From a checkpoint of a small mixture-of-experts model trained on Wikipedia.
Size: 12 layers, width 256, vocabulary 14945, 40.5M parameters.
Below are experts of layer 4 (counted from 0) of a mixture-of-experts language model. Rows are named router (the router's row for the expert), down (a neuron's output weights, with its number) and show model dimensions 0-255. Each number is 200 + 20 x the weight over its row's rms, rounded and kept within 0 to 999.
After each expert's rows: "raises" lists some tokens whose logits its average output raises strongly, later layers aside. This comes from a sample of Wikipedia text that the model never trained on.

# expert 10
router,185,188,198,224,239,204,183,182,183,189,211,206,221,197,190,165,194,164,203,194,218,202,193,199,180,224,202,196,210,216,201,222,212,202,213,214,213,213,198,179,154,216,205,190,209,213,200,226,168,250,211,224,236,222,192,221,224,173,197,193,186,199,216,224,200,187,235,213,189,217,173,226,170,213,180,192,190,195,164,219,214,153,197,202,225,174,202,184,207,185,190,177,196,189,195,192,159,213,199,215,225,219,192,189,214,159,223,216,180,198,217,191,160,159,211,202,208,186,197,204,208,206,215,193,198,230,218,256,207,229,217,187,169,220,185,194,181,223,239,201,249,229,192,198,190,214,230,183,194,181,176,204,191,209,186,191,188,183,232,202,219,191,243,178,172,219,195,169,200,189,185,203,213,185,197,173,198,202,195,226,159,171,196,217,179,218,200,170,219,190,191,211,201,156,198,218,168,199,206,230,180,214,198,178,169,159,196,226,199,223,205,169,173,235,175,205,191,228,216,166,178,209,192,203,183,233,178,214,171,190,241,195,197,186,190,214,171,190,228,233,214,212,187,216,216,188,234,212,205,218,205,189,227,207,195,214
down2,205,172,201,201,175,194,193,214,188,188,224,187,207,177,166,200,186,209,206,217,227,222,221,196,198,177,219,183,221,196,236,219,165,187,198,236,213,235,235,191,224,198,186,229,200,164,231,168,167,246,198,186,209,194,202,176,171,193,218,166,205,187,190,151,195,188,161,197,216,207,221,185,196,176,210,205,209,205,213,207,186,198,198,213,164,191,233,219,206,169,211,214,238,199,181,206,188,162,192,215,217,183,191,185,207,197,218,196,218,207,206,190,190,177,200,204,182,218,181,224,240,192,203,205,201,192,202,186,196,191,181,180,161,185,230,197,200,229,217,178,203,236,219,215,202,244,171,219,210,210,187,194,196,204,204,172,159,229,220,169,209,198,230,197,229,194,214,184,227,238,190,223,197,209,206,229,213,188,164,222,185,221,200,226,175,180,201,229,243,203,221,176,189,200,195,190,193,206,190,188,165,225,217,214,185,224,178,166,175,206,181,228,215,199,203,206,175,208,218,198,209,179,169,234,175,192,152,226,179,212,218,204,196,169,175,191,194,179,187,188,167,233,174,227,200,210,183,218,233,227,176,210,205,188,187,214
down3,155,195,223,173,205,206,229,180,193,196,209,195,202,231,203,170,210,200,186,203,243,236,180,181,186,208,183,232,195,174,221,220,179,219,189,174,227,199,212,228,189,205,224,208,209,183,203,150,196,180,209,191,194,209,229,243,155,235,207,195,184,209,221,236,202,203,194,230,210,189,195,156,218,248,233,215,196,186,189,207,227,198,143,216,204,168,174,180,208,201,201,180,173,203,190,185,218,205,197,200,221,216,195,205,199,229,200,188,190,188,195,229,196,219,194,194,230,176,175,218,192,204,192,183,176,184,169,199,195,179,210,169,236,208,181,199,209,208,221,172,191,207,192,214,224,169,168,193,211,190,168,249,198,210,195,235,222,211,210,219,170,198,188,181,208,191,177,195,191,162,199,200,184,222,188,200,204,215,177,209,155,189,188,212,165,229,193,195,206,242,200,195,192,203,185,190,156,160,224,222,180,172,200,181,224,206,221,187,242,202,194,214,194,188,177,215,215,190,189,217,204,216,224,207,181,220,178,215,231,162,205,212,192,181,204,205,220,219,230,196,218,160,224,201,207,187,198,208,215,215,197,187,231,185,213,184
down4,191,198,215,215,173,198,179,177,223,216,190,200,198,187,190,212,200,192,194,204,199,207,217,183,210,177,194,201,222,225,217,217,231,199,209,174,224,195,215,173,197,220,203,218,176,205,192,214,173,179,210,200,232,222,200,229,197,185,165,216,187,183,199,204,175,212,199,232,231,222,195,206,239,201,198,217,226,223,193,197,202,192,225,199,195,221,191,236,154,193,210,225,190,173,196,209,188,236,141,218,204,200,179,200,211,212,159,150,180,188,224,238,199,197,175,207,200,189,234,195,207,210,199,201,191,223,192,179,197,168,142,189,197,179,206,183,185,180,214,192,165,205,205,216,183,222,207,217,204,213,202,192,197,245,208,204,227,175,194,217,178,194,183,184,212,192,189,221,222,205,202,210,178,185,192,164,184,211,160,252,195,185,173,223,223,202,153,190,177,160,193,177,205,207,171,242,219,181,183,239,195,178,218,234,199,202,159,256,192,220,198,231,221,189,200,203,175,186,170,202,203,177,215,217,171,196,218,220,219,173,221,203,218,201,182,209,225,193,225,177,208,176,200,223,177,195,211,232,223,189,190,183,201,214,189,220
raises: "apo", "ique", "iced"

# expert 85
router,184,194,229,203,209,215,177,206,188,185,219,181,220,200,193,182,208,184,191,224,219,197,193,212,181,214,222,204,193,207,199,231,203,200,203,214,213,249,172,181,208,224,217,200,212,204,189,194,191,221,184,206,225,222,226,207,190,190,200,195,193,201,204,239,180,198,223,221,200,192,180,193,224,180,185,194,232,192,179,217,194,178,191,200,206,182,198,199,177,175,177,176,216,189,190,224,192,212,197,182,228,182,216,167,216,137,222,198,202,245,209,179,172,187,207,207,186,192,230,200,210,206,197,176,208,203,201,257,163,239,192,188,193,223,171,199,184,209,215,209,230,226,164,188,179,188,228,152,196,181,197,205,198,208,190,166,202,194,195,204,202,196,214,219,182,200,222,164,200,188,169,222,218,242,163,203,211,213,213,177,181,249,186,206,166,237,199,205,219,191,199,186,166,158,231,184,175,204,207,223,205,192,205,168,165,209,190,204,208,214,182,182,196,219,161,209,204,253,200,181,145,198,188,204,195,197,171,230,190,227,248,186,206,220,196,219,179,216,179,192,216,208,212,222,233,208,227,196,167,213,190,191,216,188,215,243
down0,217,200,219,206,245,215,212,160,189,188,173,166,200,221,195,234,169,209,176,195,225,237,174,210,199,198,175,185,216,178,198,197,203,203,206,170,176,195,209,201,229,192,225,208,216,211,195,156,161,200,217,195,165,178,207,202,171,206,188,198,223,195,201,200,181,219,210,174,202,173,230,218,199,200,209,184,169,241,222,197,186,196,201,176,192,183,193,191,240,211,212,216,216,217,201,202,184,200,196,197,213,211,182,239,141,195,173,215,249,208,195,227,182,230,220,252,230,175,178,203,204,207,224,187,194,183,202,235,231,202,164,210,194,211,171,193,205,169,184,195,210,191,201,219,236,195,202,228,191,208,212,220,141,216,168,192,226,206,149,197,190,210,197,164,157,199,188,190,204,219,180,203,186,194,201,216,178,209,181,210,177,195,216,193,208,192,179,218,219,208,207,204,218,199,195,203,173,185,220,239,219,229,175,211,181,208,205,200,204,192,168,249,180,212,203,223,186,202,223,191,205,208,200,219,183,211,237,221,196,197,177,220,210,190,187,187,209,174,178,163,202,165,193,166,200,200,186,232,210,217,208,195,166,210,193,210
down1,190,215,194,213,183,186,198,215,148,233,159,161,221,187,209,206,224,194,210,204,171,188,205,211,206,242,196,234,198,217,204,206,201,218,199,231,197,229,242,219,200,188,205,203,180,212,197,197,187,196,202,175,213,133,200,206,200,197,219,230,206,226,201,208,211,223,187,197,203,213,206,212,195,187,242,203,213,193,181,194,170,196,233,157,204,207,194,183,222,179,233,221,213,209,177,217,210,207,182,190,201,199,175,203,199,179,200,218,202,178,181,184,231,252,212,171,184,174,226,208,172,180,213,208,189,213,188,202,177,206,180,216,221,224,196,200,175,203,214,173,224,210,190,198,200,166,211,197,185,225,214,176,214,190,168,219,205,170,160,220,177,244,219,232,200,166,219,208,165,174,205,201,190,175,197,200,199,201,230,191,201,199,202,198,231,193,213,172,230,196,166,178,145,188,213,205,211,206,223,217,204,168,155,206,169,224,183,219,232,203,211,211,185,215,216,192,195,189,196,170,225,222,233,166,204,191,182,186,219,202,189,209,211,161,225,212,180,218,211,201,230,220,193,242,176,160,208,210,182,207,195,211,195,203,186,217
down2,206,192,176,223,229,195,201,212,238,194,218,198,204,155,223,196,155,176,169,169,218,204,191,205,191,194,201,194,212,191,198,193,214,158,202,167,180,239,207,197,203,205,176,217,213,216,182,204,184,225,222,204,191,185,187,210,253,196,176,177,205,244,213,142,217,231,213,193,200,180,221,229,205,150,215,211,174,228,205,200,214,182,203,187,186,186,216,203,180,198,205,187,221,183,178,233,183,208,222,235,174,213,212,174,203,215,177,202,195,236,215,196,205,212,223,192,206,192,229,174,221,187,210,218,196,163,204,193,216,195,212,229,217,240,155,194,164,205,209,194,205,211,157,177,185,189,166,216,180,198,197,176,198,223,206,209,218,195,196,210,178,199,177,191,184,223,223,196,171,189,191,202,225,226,155,179,215,197,199,218,189,208,196,219,236,203,196,212,173,204,190,218,199,230,194,177,174,197,171,232,188,199,204,196,181,193,215,214,201,221,217,217,178,225,189,206,208,204,237,183,212,158,168,192,208,191,196,224,144,245,217,208,209,206,161,191,178,213,193,215,181,206,179,206,231,212,180,220,183,229,197,203,211,213,185,201
raises: "based", "atives", "iv", "à", "related", "ivia"

# expert 60
router,188,231,183,204,216,205,188,178,184,200,207,189,202,201,210,201,210,198,165,209,211,209,198,229,205,217,198,189,182,225,222,221,214,205,201,194,205,189,148,172,194,210,215,203,202,198,213,211,213,205,190,202,211,241,231,218,189,195,218,217,169,189,185,224,156,179,225,216,205,206,170,224,234,210,165,177,204,237,175,208,206,171,176,177,198,169,216,206,179,192,221,191,214,180,189,200,179,187,196,201,213,169,211,200,183,188,230,204,216,205,213,185,154,166,222,194,199,192,204,207,220,244,187,175,158,205,229,237,200,218,192,219,167,225,156,196,163,185,207,224,227,184,188,205,172,205,227,171,228,173,176,228,233,205,190,178,211,159,198,220,180,212,250,214,188,210,207,170,146,207,165,192,206,223,189,216,238,192,187,221,179,201,172,191,213,219,230,190,196,217,205,211,200,168,210,196,189,209,190,232,184,183,195,198,192,203,236,217,214,224,183,206,174,251,196,209,200,185,244,196,197,201,213,223,193,225,191,224,179,184,199,208,227,187,208,229,197,199,175,215,218,187,186,209,213,188,213,216,207,217,191,206,249,222,178,214
down0,212,184,169,224,188,199,211,187,210,183,187,182,239,191,178,212,212,225,169,195,177,193,178,178,187,185,209,176,227,206,222,189,181,200,173,172,178,238,181,215,226,229,239,218,209,219,173,183,152,169,211,210,184,200,154,214,210,186,246,187,204,217,195,193,190,222,196,201,228,201,222,189,196,173,176,183,193,231,183,190,213,205,191,195,214,211,219,211,172,178,182,232,256,205,162,230,234,211,246,171,169,158,177,222,208,189,232,181,196,216,198,187,206,260,170,202,190,224,186,204,187,203,201,184,203,189,181,157,191,192,196,224,228,185,204,193,201,189,164,233,209,216,202,238,204,194,188,182,211,199,206,195,174,239,206,218,164,232,194,204,187,205,227,215,197,195,168,192,222,193,201,225,198,189,195,182,232,215,211,223,201,217,177,197,213,194,188,196,223,201,179,215,203,228,204,195,186,198,196,190,188,205,181,196,241,170,171,197,181,243,199,200,198,185,212,161,205,241,202,219,192,195,228,184,182,184,172,228,188,233,217,199,215,212,197,217,211,202,176,231,201,205,193,216,174,213,210,179,204,186,198,184,197,191,202,204
down1,169,206,206,187,196,191,205,234,168,188,211,215,215,198,199,186,224,214,208,191,232,215,193,193,160,212,192,207,205,226,222,190,207,173,205,205,169,236,201,226,209,164,211,228,181,187,214,162,204,209,218,167,187,234,174,199,239,200,193,196,138,229,220,193,209,235,174,209,174,212,194,209,203,205,165,191,170,213,226,235,208,212,232,218,208,187,187,181,236,159,211,185,194,226,200,200,190,217,211,210,255,225,199,206,202,196,203,199,181,224,215,175,231,194,162,215,196,193,237,198,217,166,207,196,195,196,210,175,215,175,204,205,184,182,201,212,242,183,169,236,198,192,175,213,230,162,173,212,196,198,200,199,208,183,173,225,167,225,202,233,188,203,220,181,220,199,205,186,183,166,177,222,222,200,208,178,183,198,215,176,199,204,209,154,198,182,188,215,196,198,195,198,182,178,186,206,200,233,202,219,193,169,197,200,223,226,158,236,205,196,241,246,192,202,193,195,203,195,200,197,176,199,206,210,210,206,174,199,196,205,187,212,180,204,196,181,213,170,214,157,220,230,164,228,175,188,158,198,191,222,211,186,191,202,201,200
down2,217,204,203,177,182,209,181,217,179,198,193,198,177,227,211,197,200,194,230,184,140,220,194,219,158,204,233,204,192,198,163,165,195,221,200,173,199,184,187,173,199,189,232,225,222,198,247,165,220,220,206,165,205,203,206,226,202,202,202,217,207,174,188,211,174,179,224,188,220,238,227,215,225,198,177,199,178,187,197,190,211,221,191,219,195,215,174,195,213,207,193,201,220,192,188,195,220,187,205,190,190,215,198,195,218,202,201,219,190,176,161,184,194,214,186,190,217,179,186,190,175,223,219,173,167,166,225,179,199,177,225,214,180,181,229,198,201,217,185,181,175,154,203,172,212,199,172,161,159,220,181,217,206,207,184,204,205,224,169,173,177,220,190,184,198,216,236,215,195,199,213,196,219,199,204,206,220,224,199,207,197,201,209,191,217,231,163,211,210,217,201,175,210,209,173,248,194,186,236,222,187,194,224,214,187,190,205,229,157,207,208,216,205,208,205,180,207,221,188,229,161,206,226,203,221,215,210,203,249,221,197,180,177,195,235,215,178,194,224,175,202,212,208,224,200,191,212,212,166,189,225,197,215,234,170,136
raises: "|", "-", "===", "==", "The", "Studio"

# expert 63
router,213,210,181,238,227,200,205,202,189,204,195,203,200,194,198,187,201,194,193,198,202,213,189,183,220,208,189,222,190,209,182,234,210,193,218,219,215,215,181,157,202,221,235,209,233,208,200,213,186,238,204,249,197,234,198,245,201,205,202,198,196,212,201,217,184,185,225,195,235,219,144,226,196,204,196,164,198,249,182,187,201,187,173,184,208,199,229,192,189,225,197,201,195,195,185,198,192,189,211,190,199,164,167,158,196,197,186,221,213,210,209,177,199,168,201,168,206,204,213,183,216,208,174,205,180,194,258,233,197,228,191,209,214,217,175,204,196,226,215,212,220,203,182,232,160,196,203,163,189,206,181,233,234,208,197,161,214,173,184,209,183,203,197,194,190,210,192,158,188,191,192,191,232,220,201,200,214,183,189,215,203,232,172,206,203,209,225,174,210,183,181,214,216,187,240,207,184,200,214,199,179,224,194,212,187,189,236,198,209,236,143,175,193,242,169,197,211,213,199,197,192,201,217,212,197,164,150,191,173,203,219,146,216,183,191,219,189,218,204,193,192,182,194,199,201,232,207,173,212,204,214,159,223,197,156,196
down1,217,182,218,188,183,204,224,199,187,202,198,182,196,252,199,225,187,217,192,249,222,172,211,190,220,199,211,226,221,206,248,215,203,221,188,192,215,195,226,199,202,221,183,195,188,197,204,208,201,184,221,208,170,200,205,221,210,205,178,172,257,186,172,216,158,166,194,195,233,202,217,189,196,184,260,212,200,191,182,169,224,195,197,168,167,184,230,213,169,188,216,197,211,194,198,180,161,135,254,203,192,193,184,200,186,190,202,226,245,189,193,191,202,198,229,192,184,219,194,218,195,192,173,187,184,212,159,176,197,214,212,201,212,182,187,207,213,186,199,163,202,175,189,207,173,214,224,196,203,203,226,199,170,172,217,186,246,223,183,235,212,220,199,197,194,220,195,202,195,215,187,199,190,230,183,204,194,156,187,200,204,188,201,193,215,208,203,190,197,161,215,212,184,200,215,167,215,191,181,196,223,178,171,186,201,223,190,201,183,203,186,206,207,188,154,240,184,186,183,213,168,199,195,270,173,218,188,217,219,215,204,207,193,199,207,210,182,176,195,218,219,199,201,197,202,197,184,180,228,225,167,205,198,202,174,216
down2,165,211,180,200,208,184,202,228,198,204,209,209,200,205,228,202,175,201,173,149,191,215,213,184,210,165,169,224,241,210,208,173,204,156,193,227,172,221,180,181,208,207,255,209,196,208,215,197,218,222,174,164,175,192,174,227,205,195,197,200,178,186,209,185,205,197,216,247,210,184,199,196,207,207,156,215,210,224,203,174,163,214,199,220,217,241,181,206,176,217,190,206,196,201,231,222,199,259,189,182,182,224,180,190,205,146,193,195,202,204,192,219,204,213,181,195,171,208,182,227,178,183,192,205,172,215,223,188,177,199,212,195,212,197,239,187,200,189,166,223,196,201,233,180,215,182,191,188,202,204,203,197,216,204,190,223,189,208,198,165,192,192,172,234,227,214,229,201,216,200,231,199,232,179,213,184,201,183,186,229,198,186,202,206,195,211,175,223,176,213,208,200,225,229,195,182,180,168,203,190,204,228,222,240,195,203,175,216,173,213,201,203,210,171,213,202,189,203,209,170,227,218,189,168,210,247,243,216,222,221,233,202,174,188,186,211,193,197,186,212,200,173,230,200,187,194,211,195,202,223,185,144,195,171,210,175
down3,179,211,236,181,186,223,189,187,195,186,209,251,186,190,220,211,181,216,208,235,193,208,183,173,196,209,208,218,202,203,180,197,177,187,188,206,254,231,221,184,209,196,192,218,189,188,192,176,201,196,241,196,194,180,236,159,212,220,170,167,204,190,197,193,203,202,246,206,198,178,187,187,201,248,185,181,221,199,211,184,177,218,205,209,192,188,196,219,197,206,202,188,196,189,199,194,177,241,179,234,186,256,205,186,182,183,176,189,187,209,211,224,190,217,197,197,210,221,182,183,230,205,235,169,203,176,209,188,191,215,178,191,213,214,221,236,219,178,210,213,218,188,214,173,241,196,192,230,165,197,224,189,156,227,188,199,195,178,183,215,191,196,198,221,154,160,197,205,191,191,199,185,184,220,230,185,212,231,222,206,212,212,202,180,195,237,177,211,180,261,215,215,196,213,172,194,191,230,206,187,179,214,222,220,209,178,213,210,188,139,175,199,185,192,182,187,218,209,209,185,225,196,225,192,170,207,229,178,226,189,181,186,210,179,169,206,206,224,194,178,187,185,204,142,174,180,202,214,210,184,189,192,199,207,196,197
raises: " However", " There", " They", " Other", " Many", " Their"

# expert 0
router,159,199,208,219,220,211,184,185,188,225,192,160,181,189,215,168,210,206,189,176,224,238,179,201,197,162,202,211,194,211,207,212,220,164,212,193,217,199,154,166,165,200,222,226,216,217,180,193,207,201,192,230,226,234,236,272,221,220,205,201,179,157,220,214,175,202,268,181,217,216,197,243,221,207,191,172,185,231,203,223,184,207,193,186,219,213,219,198,181,182,197,185,202,159,189,225,180,208,196,190,192,209,186,172,191,156,225,201,213,215,228,179,175,179,224,191,176,220,207,194,225,193,178,192,187,189,211,223,192,221,200,201,197,231,197,197,188,201,220,207,215,195,186,209,176,222,210,161,187,179,184,218,204,199,187,199,172,201,207,216,183,173,207,221,200,205,225,163,158,180,169,212,195,197,183,189,223,187,215,196,169,200,209,222,193,194,198,183,204,228,208,199,181,177,229,213,152,211,194,190,182,200,169,187,176,218,207,204,191,223,188,189,199,214,213,222,190,238,215,193,192,202,239,202,178,201,166,192,172,185,225,195,219,207,198,217,182,216,184,219,224,181,204,218,236,184,222,221,177,199,213,193,218,187,191,211
down9,201,163,182,209,200,144,217,182,206,173,198,190,225,198,209,188,204,199,174,236,158,171,223,213,208,213,227,222,203,195,176,207,204,181,196,199,218,229,179,197,177,206,223,236,202,213,194,212,180,209,169,214,217,216,214,178,200,184,216,203,189,181,213,205,206,185,187,178,194,213,208,208,233,195,177,200,212,205,173,217,203,216,189,209,163,189,224,209,186,211,240,203,192,203,172,219,207,199,135,246,217,210,196,228,209,234,195,158,192,239,203,220,211,188,159,197,238,190,156,181,201,206,207,224,211,175,202,194,201,216,195,160,193,215,175,219,180,218,205,221,191,235,188,164,198,190,237,183,208,177,167,210,201,205,202,207,202,180,184,217,198,216,176,182,195,168,195,202,250,185,189,170,188,213,211,186,179,187,233,224,254,200,201,198,202,183,247,196,223,245,183,195,204,231,213,205,181,190,201,224,221,237,185,150,187,217,219,169,194,183,185,234,220,193,188,200,202,194,199,187,212,175,176,216,200,204,183,210,181,178,195,200,208,200,204,189,186,211,224,193,192,214,171,219,199,226,170,195,190,215,217,207,235,211,185,209
down10,219,222,190,205,182,193,179,201,239,216,194,192,247,179,249,196,176,181,188,205,203,222,180,188,202,186,215,203,179,194,210,205,201,221,198,211,182,197,203,183,196,231,166,202,187,168,185,225,175,175,204,255,174,222,226,220,224,242,243,198,195,230,199,201,202,179,218,235,233,169,182,224,176,186,219,188,201,146,197,189,189,209,236,175,179,209,197,181,172,182,236,199,168,187,212,193,195,219,208,195,220,169,194,215,214,211,188,220,243,158,216,178,194,206,195,164,222,196,207,195,220,191,187,205,214,205,218,228,205,205,220,205,165,213,175,194,177,199,199,193,203,210,196,191,163,226,211,182,186,198,176,169,219,156,202,172,221,206,213,202,181,190,195,181,204,184,187,198,221,198,190,182,243,251,175,197,207,195,187,200,189,223,163,228,188,214,209,207,176,196,211,206,210,207,225,162,201,181,188,200,249,196,199,184,196,182,192,173,226,208,192,186,254,207,205,212,224,224,179,187,180,189,161,178,196,185,167,198,201,206,198,191,186,212,215,226,202,226,183,160,211,192,205,209,195,210,213,225,204,205,196,232,170,196,189,209
down11,185,161,169,188,229,192,229,226,199,168,197,228,201,186,241,238,201,181,220,178,242,215,177,210,225,199,207,219,211,214,209,222,213,166,199,195,165,199,202,228,232,201,222,220,202,198,256,190,167,192,185,207,201,197,174,183,189,156,237,224,195,193,177,180,172,222,192,173,197,193,205,206,214,194,196,217,218,219,208,183,201,181,193,204,194,188,179,244,211,194,201,178,195,181,190,230,234,204,165,173,166,220,216,216,182,191,214,186,214,218,188,192,174,212,238,195,199,260,166,190,196,243,206,194,227,194,167,207,202,172,198,182,212,180,196,190,205,217,173,199,190,203,164,202,201,192,208,207,222,200,213,178,182,180,154,207,189,194,198,165,211,193,197,193,212,179,166,210,231,178,232,233,211,192,194,191,221,225,207,229,186,202,205,158,208,198,198,221,190,214,225,210,186,192,176,225,200,185,193,253,182,194,209,184,225,189,211,183,202,194,209,205,197,203,212,211,192,215,190,223,211,185,195,216,220,178,197,186,183,159,200,244,219,237,182,193,189,204,196,213,208,209,161,194,176,229,172,201,189,189,223,209,216,236,176,203
raises: "eg", "que", "Sub"

# expert 100
router,193,224,199,206,222,226,209,212,197,185,192,202,222,174,218,187,230,188,176,191,204,202,211,200,209,210,234,211,209,222,188,236,217,204,195,197,194,204,148,201,211,238,209,198,196,209,202,186,178,238,208,228,230,219,202,194,188,206,212,235,226,186,197,230,194,186,222,203,208,215,163,227,226,188,187,178,208,248,143,176,184,178,202,186,199,190,223,189,193,201,187,182,209,194,206,214,190,202,204,233,199,168,214,158,197,195,204,222,209,209,214,199,153,192,221,187,217,185,222,201,211,216,193,201,182,188,239,238,215,219,217,175,200,204,171,171,145,236,220,230,211,203,198,222,165,194,211,187,182,170,212,225,199,186,175,187,188,186,190,172,172,205,221,215,197,199,184,183,167,167,176,186,186,201,168,207,228,193,205,228,178,213,173,215,210,200,202,194,215,191,183,232,190,166,254,219,174,204,227,190,165,203,186,185,192,172,242,184,182,231,169,221,161,240,177,216,226,197,216,217,194,198,199,201,194,190,184,201,183,197,200,187,250,218,190,210,207,220,191,229,184,198,190,205,195,204,205,177,183,198,183,179,218,217,166,225
down0,208,213,193,176,237,210,210,234,209,189,205,220,175,220,184,248,202,190,224,211,195,213,218,215,220,212,210,209,182,190,195,192,193,220,202,179,184,177,217,199,169,203,193,201,225,199,197,194,169,202,173,179,153,213,196,200,218,162,226,219,198,194,206,189,192,162,221,190,208,200,197,189,171,186,191,200,193,242,243,179,226,205,180,176,191,205,188,209,212,142,215,201,201,224,173,196,224,164,207,187,202,212,157,213,190,238,208,183,208,173,206,188,183,212,220,167,189,160,185,205,172,209,209,201,163,179,186,205,166,210,200,178,176,188,231,197,206,238,227,186,195,206,203,190,202,216,175,189,191,197,175,222,183,223,224,224,187,191,187,206,211,237,204,204,219,208,254,190,203,189,229,198,183,215,191,227,189,213,177,170,227,204,194,197,219,182,173,188,184,234,146,243,215,175,196,176,177,241,195,222,210,206,190,220,199,210,236,204,189,177,175,219,179,232,185,194,226,205,190,232,206,198,202,218,233,203,206,226,209,229,197,205,199,211,223,215,158,201,194,230,201,192,193,194,205,189,211,166,175,166,196,169,178,185,191,223
down1,172,207,161,184,202,200,203,232,197,186,199,214,217,190,192,173,191,243,182,160,205,193,193,185,199,209,161,218,197,173,245,210,217,224,228,204,202,239,198,214,202,207,251,187,197,213,225,228,210,248,181,210,185,181,177,176,191,180,210,206,208,176,208,184,185,178,198,183,229,213,230,203,231,219,195,181,189,210,213,205,209,188,200,208,228,169,217,215,189,163,219,210,183,184,199,208,200,225,171,183,219,229,222,193,198,201,172,182,209,218,210,201,205,201,185,175,159,245,181,189,165,186,213,189,187,189,182,194,168,198,203,203,215,207,217,203,203,180,212,214,205,201,180,192,199,201,176,191,192,158,217,223,212,223,219,166,225,228,186,201,194,201,145,227,196,200,213,193,200,180,236,158,213,171,225,182,231,162,213,205,206,181,185,204,240,175,225,191,192,210,186,197,174,203,228,199,242,209,189,179,166,230,176,159,161,217,204,217,175,213,213,200,193,199,185,218,167,204,187,196,246,195,224,196,215,210,219,209,196,220,195,221,202,202,228,217,164,193,206,217,195,210,200,179,209,200,174,189,148,207,204,207,192,178,174,189
down2,221,215,202,199,187,207,162,183,187,205,207,185,219,200,217,168,184,174,167,242,227,217,169,213,195,192,186,177,167,242,228,226,205,185,185,217,229,231,188,203,203,214,202,205,182,198,154,246,190,189,195,233,203,223,212,202,206,204,199,173,199,160,190,231,183,194,166,207,214,201,178,207,221,205,240,188,197,179,201,226,201,189,221,212,213,212,171,182,203,220,210,192,200,191,190,204,207,206,177,217,202,192,199,200,216,206,225,207,194,193,196,196,227,195,197,211,199,202,193,191,203,215,211,228,180,210,204,195,191,196,143,215,218,176,171,184,230,180,227,197,209,188,165,211,202,184,220,209,221,204,163,183,207,185,177,224,237,176,223,198,192,207,178,212,201,207,175,200,202,213,203,223,186,235,176,191,199,201,234,197,211,207,209,175,225,198,181,194,194,213,234,157,189,207,199,198,223,221,156,217,239,164,225,215,206,185,216,168,186,191,203,191,171,170,199,219,212,223,184,182,201,188,204,219,190,189,140,175,161,187,226,202,212,198,234,205,198,174,188,168,191,195,209,212,279,197,217,176,226,225,202,198,165,178,202,229
raises: "\":", "Personal", "):", " Its"

# expert 101
router,189,192,198,220,237,222,190,188,192,201,180,156,213,189,210,190,217,179,191,202,214,224,169,205,190,195,202,211,200,218,185,211,228,159,208,224,206,178,146,148,167,191,243,208,226,184,199,148,191,188,205,210,221,248,193,240,204,210,186,176,172,189,231,209,163,176,217,197,196,222,193,244,216,232,172,180,206,230,173,232,199,189,191,189,192,211,201,209,183,207,172,190,200,164,196,254,180,235,187,201,208,200,228,186,214,167,205,196,196,214,197,175,200,195,215,200,189,203,193,197,220,206,169,189,176,188,221,237,171,232,193,184,192,223,192,200,163,220,177,196,216,181,196,178,164,190,216,171,217,201,189,209,207,216,200,195,195,180,220,223,184,180,235,179,186,200,189,187,191,165,160,204,223,233,206,216,246,209,208,202,198,201,193,201,191,212,192,190,224,220,195,181,212,176,191,214,176,230,195,174,181,206,182,206,184,209,196,213,207,220,206,204,197,218,221,213,207,223,243,202,190,170,229,210,193,204,169,201,212,207,204,183,211,189,205,223,187,223,193,233,225,177,205,190,218,212,238,214,197,222,224,214,248,206,195,192
down0,211,185,202,229,211,233,167,185,204,179,206,203,196,157,192,182,222,187,220,211,158,178,197,209,235,221,163,179,182,231,196,208,199,186,186,227,206,174,212,179,198,208,216,196,198,214,227,235,210,199,215,234,205,174,228,197,197,177,192,184,188,198,198,208,219,183,196,193,143,235,216,238,205,235,195,188,223,175,207,184,228,192,198,200,189,195,225,220,176,207,181,190,193,205,185,183,185,163,157,216,196,207,228,205,192,224,225,185,203,207,189,173,177,185,209,197,172,244,201,219,224,230,209,183,171,187,200,218,187,239,219,194,200,207,200,179,197,224,188,215,213,216,204,167,179,192,214,208,203,226,216,187,190,189,220,191,218,205,218,213,146,210,223,206,225,246,219,198,188,201,237,207,161,172,200,236,215,204,177,204,180,196,175,173,166,223,197,194,202,188,156,173,225,202,185,192,215,189,194,215,220,212,199,195,205,199,238,176,220,206,207,170,166,196,194,217,189,179,180,198,179,184,196,166,226,170,165,193,191,179,181,196,198,218,219,190,207,247,202,203,194,211,188,181,191,221,192,175,220,194,203,212,180,222,214,258
down1,177,206,224,205,187,183,177,205,202,174,180,187,240,191,171,214,199,214,207,175,237,199,200,235,198,202,162,182,211,195,173,226,190,231,238,205,180,209,196,192,195,190,247,231,209,214,213,215,186,195,202,231,192,242,173,159,158,210,160,227,207,189,218,209,218,236,183,199,216,225,242,208,199,183,168,232,181,186,198,213,218,198,190,219,196,211,214,202,200,181,208,214,188,193,179,183,216,187,182,225,198,194,230,200,198,205,198,202,179,197,210,180,208,175,191,206,210,236,222,190,188,177,205,205,195,213,221,212,195,230,205,168,197,184,176,188,204,167,208,213,208,196,211,184,200,191,202,199,171,183,175,230,206,197,179,168,189,220,207,195,182,208,222,182,213,190,214,217,194,182,219,198,227,149,150,189,206,217,232,231,198,207,167,170,202,223,197,203,211,169,198,210,223,220,210,211,170,171,178,231,183,206,223,191,189,204,209,187,192,202,231,199,194,189,204,171,188,185,198,202,201,220,203,204,170,154,233,175,149,191,210,194,217,248,199,191,175,209,209,235,178,233,194,175,160,196,160,230,195,182,225,221,216,198,163,201
down2,212,185,187,168,174,196,201,220,225,193,212,214,231,180,194,190,192,207,207,220,264,212,176,226,192,189,196,194,214,196,198,207,155,185,209,198,180,155,205,182,178,186,243,185,196,216,202,215,205,201,176,211,217,208,210,208,208,194,184,191,176,192,205,180,176,208,171,214,199,215,213,221,218,216,212,211,212,154,184,213,202,203,183,244,201,199,198,180,233,239,185,197,156,196,192,191,190,176,226,201,215,232,221,196,201,169,213,196,161,180,192,196,233,174,219,209,161,239,173,239,191,208,191,199,219,200,203,216,210,190,190,221,205,196,218,204,178,204,222,184,184,189,247,178,148,193,222,211,194,201,194,205,168,232,187,208,208,214,222,222,198,212,172,176,205,211,178,198,202,223,215,196,195,173,188,179,203,192,224,195,187,172,172,235,183,209,209,210,170,213,211,211,232,235,179,229,160,210,189,200,201,218,203,200,176,169,192,182,226,202,251,172,172,203,180,204,191,203,182,227,213,194,200,179,200,178,214,166,182,209,195,207,205,243,204,194,198,183,182,206,233,223,201,187,207,176,213,272,201,181,204,195,178,212,221,184
raises: "craft", "urb", "hin"